config.toml
n_experts = 256
d_expert = 48
hidden_act = "quick_gelu"
router_score = "sigmoid"
normalize_top_k = true
balance_loss = 0.00987
balance_bias = false
init_std_router = 0.00782
norm = "rmsnorm"
norm_eps = 1e-05
optimizer = "soap_variant"
beta1 = 0.95
batch_tokens = 32768
Below are experts of layer 3 (counted from 0) of a mixture-of-experts language model. Rows are named router (the router's row for the expert), up (a neuron's input weights, with its number) and show model dimensions 0-63. Each number is 200 + 30 x the weight over its row's rms, rounded and kept within 0 to 999.
After each expert's rows: "mostly gets" lists some tokens that are sent to it at least half of the time. This comes from a sample of Wikipedia text that the model never trained on.

# expert 90
router,172,167,209,230,227,169,268,230,171,168,233,238,171,199,179,171,222,180,204,226,224,160,170,180,216,235,236,163,191,169,229,235,219,203,262,226,230,235,177,230,232,237,157,213,186,211,175,233,168,202,167,232,236,230,230,236,169,178,235,185,233,170,227,232
up0,178,207,202,203,206,230,182,175,211,198,177,194,239,163,166,213,214,178,214,156,191,186,206,243,310,177,158,191,178,220,182,204,178,180,133,219,188,192,171,182,173,200,188,229,193,225,218,118,219,187,193,174,166,213,218,156,237,159,168,172,178,200,159,224
mostly gets: "Personnel", " MF", " Ian", " MA", " Lan", " J"

# expert 177
router,176,162,229,236,231,174,210,232,180,184,237,228,170,217,214,167,217,178,201,222,224,173,159,180,246,234,242,165,215,158,229,233,227,218,255,203,213,242,172,237,240,225,202,237,173,202,186,218,162,205,148,234,230,241,244,241,173,184,235,193,231,173,228,226
up0,220,197,228,197,187,206,217,255,198,222,229,178,175,215,151,170,168,206,213,163,183,196,199,203,193,218,164,228,177,221,209,178,195,203,157,233,216,227,122,131,166,234,275,189,117,226,154,253,234,211,194,137,206,170,176,197,213,182,207,160,226,187,196,239
mostly gets: " because", " declared", " however", " Jesus", " Hugh", " Not"

# expert 183
router,175,159,223,241,233,188,216,230,183,181,243,233,167,197,213,167,228,175,209,223,223,184,168,183,219,236,245,155,197,162,227,273,220,174,218,222,214,246,178,235,237,231,193,216,182,208,193,223,160,197,150,255,234,238,241,246,176,185,234,178,230,170,226,214
up0,227,206,225,225,224,222,164,237,180,179,170,178,203,200,192,167,179,208,184,230,200,198,228,192,163,239,184,224,241,159,180,126,253,238,222,179,198,228,253,161,201,221,192,180,230,204,175,236,197,173,190,162,175,136,169,162,227,245,240,191,169,214,219,200
mostly gets: " Rob", " Ram", " Char", " Arm", " Tha", " Barb"

# expert 186
router,179,151,222,240,231,185,211,238,184,174,245,238,160,205,218,159,221,185,209,232,217,185,164,182,221,243,243,152,216,159,214,237,223,201,238,222,217,243,178,237,236,233,201,230,187,204,196,223,154,200,144,223,235,237,236,244,174,187,235,179,235,170,228,226
up0,212,188,213,252,246,133,224,217,204,206,196,161,175,253,153,189,209,244,199,182,182,200,156,241,231,217,234,263,173,183,185,196,187,150,170,234,176,173,179,194,186,152,155,205,156,169,239,229,250,150,186,209,149,166,222,236,227,255,228,201,199,182,164,189
mostly gets: " those", " when", " At", "rthropoda"

# expert 49
router,173,163,219,235,231,173,238,232,176,170,236,234,170,195,181,168,230,181,218,226,223,174,166,179,220,240,237,161,187,165,233,235,223,189,253,211,229,239,177,235,235,234,165,209,185,215,180,233,165,208,161,220,232,233,232,237,171,182,233,186,232,167,226,233
up0,221,212,187,216,196,208,213,193,164,205,164,192,226,168,250,198,203,202,167,169,187,201,164,125,240,227,180,214,174,229,200,206,200,172,213,234,179,158,194,161,152,181,240,196,276,148,231,219,262,205,184,175,184,235,220,178,216,175,198,229,170,188,200,179
mostly gets: " follows", " NC", " tries"

# expert 181
router,179,156,227,241,238,181,219,244,182,180,242,236,162,200,212,164,216,183,209,225,221,186,175,172,219,242,243,156,200,167,221,268,220,181,219,227,209,241,178,232,235,242,196,206,187,210,187,216,157,206,156,263,240,241,236,243,179,186,232,179,237,173,226,226
up0,239,227,159,224,158,221,156,146,220,175,234,205,183,199,209,207,221,195,210,226,240,178,247,191,210,190,223,150,238,210,184,247,156,176,188,203,192,220,205,232,190,244,239,170,246,186,233,165,235,169,219,253,191,200,185,150,159,198,181,240,206,174,176,203
mostly gets: " Tha", " Monte", " image", "Ro", " Ro", " Han"

# expert 162
router,182,162,221,236,230,159,220,232,185,180,238,235,165,209,207,168,210,184,205,226,217,169,164,181,256,241,236,159,210,166,230,229,219,206,272,202,219,240,178,237,236,235,197,233,193,210,180,231,164,204,160,237,233,236,238,237,176,184,233,182,237,172,219,228
up0,276,209,163,214,251,185,192,182,237,211,201,197,206,251,217,223,165,170,188,191,252,239,228,195,200,142,171,207,133,216,220,166,200,242,224,212,230,211,208,222,193,215,250,242,217,217,245,165,231,206,193,169,181,177,230,220,208,256,175,195,275,146,223,203
mostly gets: " consists", " said", " because", " opening", " features", " held"

# expert 140
router,177,170,187,232,224,171,252,228,173,160,229,235,171,201,200,177,212,184,218,220,245,182,162,183,216,228,231,165,180,171,224,277,211,199,267,228,240,234,184,228,227,256,157,212,192,204,178,236,172,207,169,226,242,227,229,232,173,178,233,188,227,172,221,276
up0,216,207,241,215,210,184,248,230,211,162,217,206,254,230,160,256,194,224,194,184,183,166,246,133,186,189,218,210,212,225,178,190,198,194,214,228,238,186,211,215,168,153,162,248,188,230,141,233,260,193,243,204,181,205,165,168,174,176,162,189,213,206,193,187
mostly gets: " Mir", " Ang", "á", "bar", "Medal", " Gar"

# expert 48
router,170,164,217,236,232,171,268,234,175,165,235,236,170,195,200,171,231,182,214,228,231,164,169,176,222,238,238,162,180,167,231,234,225,196,250,203,234,237,176,232,234,223,160,214,188,217,173,233,167,205,164,222,235,231,235,238,170,176,234,185,232,166,224,233
up0,261,185,206,222,200,199,216,233,229,157,196,166,146,173,247,137,206,197,145,191,159,182,220,207,193,227,229,239,204,200,222,258,214,160,261,182,235,176,183,152,185,183,176,180,212,243,147,251,194,201,189,231,212,210,125,169,217,226,194,185,184,210,198,207
mostly gets: " Car", " tries", " pieces", " troops", " Students"

# expert 99
router,167,167,201,227,236,161,251,233,174,164,233,234,161,200,196,164,214,176,207,222,216,172,162,179,224,236,225,172,193,160,224,230,223,199,249,230,247,226,173,228,225,229,159,211,184,206,167,226,166,206,173,216,233,233,229,234,177,166,228,185,229,162,226,244
up0,243,197,253,165,198,176,153,207,223,198,222,183,218,255,214,202,202,144,200,213,177,146,245,154,185,189,162,205,233,206,189,153,190,228,212,185,236,179,213,161,135,221,196,161,193,176,227,127,269,178,187,252,161,207,221,223,237,216,155,193,158,236,239,190
mostly gets: " Bro", " Child", " Morgan"

# expert 196
router,166,155,223,239,232,181,210,231,173,184,240,232,157,203,224,166,251,171,216,217,223,184,163,176,222,239,237,155,190,158,228,228,229,208,226,224,215,242,179,243,244,232,209,226,181,219,191,218,161,204,148,228,234,238,239,238,169,177,242,176,230,182,238,225
up0,221,190,205,238,110,162,172,171,238,175,190,155,179,201,190,218,157,202,217,187,210,163,226,279,229,196,240,204,197,180,207,183,153,252,164,187,198,194,243,221,175,185,187,179,220,211,169,197,254,210,187,150,150,160,247,217,209,245,217,193,235,186,189,182
mostly gets: " Big", " grand", " la", "ว", " vice", " Un"

# expert 163
router,179,159,205,228,229,149,228,240,184,180,235,236,152,196,199,161,213,179,215,227,211,178,166,179,240,242,227,164,201,163,216,225,217,204,271,212,216,231,179,231,231,219,191,229,194,208,186,228,162,205,169,238,228,232,234,237,186,171,230,178,235,164,227,249
up0,200,249,213,229,182,190,209,213,180,176,188,228,225,176,187,227,196,205,268,237,187,247,160,166,214,183,208,213,166,191,185,162,226,232,229,234,173,163,182,210,218,215,162,225,209,153,236,216,255,191,250,169,189,163,198,222,208,193,208,160,220,232,209,122
mostly gets: " Votes", " remains", " chronology", " features", " ceremony", " awarded"

# expert 213
router,179,147,233,247,228,195,212,239,187,178,259,232,167,204,206,164,226,183,215,221,225,189,173,184,219,245,251,146,196,157,226,215,223,210,223,212,216,252,178,238,246,224,203,208,184,221,197,219,149,204,135,220,232,242,237,247,174,193,241,181,227,170,235,214
up0,287,181,174,224,172,163,192,164,177,154,195,241,149,165,189,211,184,196,154,216,257,140,205,234,238,218,153,263,178,217,222,207,195,192,185,210,172,215,230,219,186,197,237,233,179,172,241,208,223,212,162,198,174,183,186,202,173,236,173,215,211,206,156,175
mostly gets: " tax", " Some", " video", "Just", " shut", " heavy"

# expert 172
router,179,160,221,236,230,182,256,238,185,184,241,232,166,204,209,165,215,183,215,227,224,162,164,184,223,237,241,159,205,163,221,238,221,191,246,231,211,242,183,236,237,230,200,225,187,211,188,224,163,196,151,259,230,239,238,245,180,183,237,184,229,169,225,228
up0,236,222,137,244,198,229,271,179,186,173,186,250,172,196,257,209,241,236,192,224,207,207,187,221,204,168,183,158,170,214,168,175,217,145,262,213,198,176,201,200,193,137,220,185,180,249,218,193,227,227,242,249,206,222,240,178,191,241,165,207,157,192,187,209
mostly gets: " Fort", " Reg", " Des", " inside", " Although", " wanted"

# expert 107
router,176,165,214,232,230,185,273,234,174,165,235,231,175,194,187,171,219,193,240,222,227,183,163,190,224,230,239,161,196,166,217,220,220,193,254,215,228,234,181,232,229,238,161,219,199,207,186,223,169,193,162,214,232,233,235,237,162,189,238,185,229,167,226,242
up0,266,183,191,184,195,187,203,200,246,197,233,212,183,185,244,190,258,200,207,258,181,198,234,180,210,212,235,214,190,202,186,137,216,233,261,171,162,211,245,208,201,198,208,245,183,185,215,202,283,180,185,181,182,215,230,160,231,174,209,180,159,206,163,185
mostly gets: " Mar", " Feb", " April", " Ba", " C", " October"

# expert 104
router,177,169,216,235,229,175,274,229,174,167,232,231,173,202,200,170,216,185,216,223,223,171,156,179,220,229,245,167,201,172,215,229,221,199,249,211,237,237,181,229,231,234,155,223,189,204,186,231,168,197,153,206,234,234,237,233,162,179,234,199,232,171,216,246
up0,256,165,189,158,217,152,188,164,247,212,195,113,197,276,266,240,174,264,253,241,160,226,235,167,204,166,254,181,233,232,185,168,167,170,211,277,174,191,229,186,218,172,233,189,171,211,237,169,192,222,255,188,211,219,224,208,191,205,179,214,143,221,174,205
mostly gets: " DF", " C", " L"

# expert 195
router,186,151,224,246,238,193,214,248,185,188,254,236,164,206,218,164,235,191,212,234,215,184,170,186,216,250,246,155,200,156,224,222,223,209,219,215,205,248,182,233,236,230,207,210,192,219,197,204,154,204,126,223,229,240,239,239,184,196,242,180,230,163,220,211
up0,264,183,195,200,222,195,162,203,165,176,188,203,196,213,209,254,157,235,189,220,201,228,133,214,121,137,170,238,191,182,217,196,214,174,122,151,180,172,211,188,159,168,174,139,268,193,203,201,188,179,190,214,244,196,212,165,182,229,240,208,216,215,177,196
mostly gets: " grand", " females", " f", "Despite", " measure", " individual"

# expert 56
router,171,164,194,235,234,168,255,235,168,170,235,236,167,205,197,170,218,180,215,227,221,170,167,181,218,238,238,162,178,164,229,241,225,190,252,209,233,237,176,235,234,238,169,209,177,210,177,236,166,201,163,230,234,231,233,237,167,172,233,184,231,167,226,233
up0,200,194,188,160,227,221,139,211,230,164,175,151,244,235,240,205,205,228,206,202,220,216,180,200,192,187,225,189,197,215,244,139,239,145,188,202,203,186,186,185,163,161,203,191,220,217,217,274,165,212,232,210,159,187,259,172,195,179,203,207,182,233,185,189
mostly gets: " Allen", " Harris", "cher", " Kelly", " Scotland", " Singh"

# expert 212
router,176,148,235,245,232,194,215,243,192,178,254,235,167,208,205,161,234,183,214,227,221,187,174,180,219,251,242,145,197,158,233,221,226,213,225,216,206,246,175,239,241,224,204,205,187,219,196,216,152,210,137,221,232,241,238,248,180,191,244,178,228,164,232,214
up0,224,267,168,210,147,164,182,218,201,198,189,198,219,212,211,182,262,199,160,189,207,170,161,162,262,226,199,213,195,183,164,200,211,202,228,223,209,267,231,207,93,225,185,159,228,193,208,202,221,240,204,143,237,153,192,178,220,216,228,203,174,221,286,218
mostly gets: " tend", " shut", " amount", " However", " height", " Some"

# expert 139
router,182,170,181,229,229,170,244,228,178,169,229,232,174,204,191,176,213,190,208,221,232,181,158,185,220,229,236,163,182,174,221,281,214,199,290,231,235,231,186,228,227,235,164,213,197,203,176,235,172,206,168,230,238,226,228,231,173,177,231,192,226,174,218,276
up0,239,184,186,231,200,287,174,177,190,195,229,121,244,216,257,159,176,201,142,222,196,187,210,192,215,196,154,202,124,154,202,231,215,154,207,250,179,203,199,205,212,214,200,205,201,212,209,167,281,233,221,198,202,211,217,167,197,220,180,187,155,192,208,203
mostly gets: " Mir", "bar", " Gar", "ik", "Heavy", "vi"

# expert 23
router,174,163,214,242,229,171,222,241,169,159,240,242,175,197,203,165,233,173,211,231,229,160,177,164,235,231,249,164,223,177,224,222,214,209,233,205,221,241,161,232,237,233,189,217,192,215,186,227,155,204,165,223,237,230,232,246,169,171,234,172,233,163,230,235
up0,248,150,190,202,206,217,275,240,134,259,211,167,244,223,233,193,208,202,189,181,205,205,203,156,187,206,220,264,229,195,212,205,230,125,194,177,183,175,141,166,210,184,201,192,203,235,239,241,227,209,185,176,178,203,174,173,222,225,205,151,198,129,237,196
mostly gets: " Ka", " Sa", " Wa", " Mu", " Man", " Va"

# expert 27
router,164,171,200,234,233,167,212,224,166,169,229,235,159,192,218,174,226,160,219,216,219,170,166,170,228,231,229,167,197,158,231,220,227,205,230,235,224,231,184,230,238,224,179,235,190,219,158,223,174,206,163,223,234,235,239,229,158,166,243,161,241,178,240,238
up0,231,224,187,193,233,201,194,148,151,198,218,207,177,181,184,179,198,217,185,134,264,192,210,208,180,245,240,164,168,191,169,174,176,191,218,184,175,210,220,209,223,215,217,219,206,224,217,175,212,126,206,231,155,173,234,204,199,194,181,271,216,213,235,171
mostly gets: " His", "His", "On", "The", " Memorial", " Fri"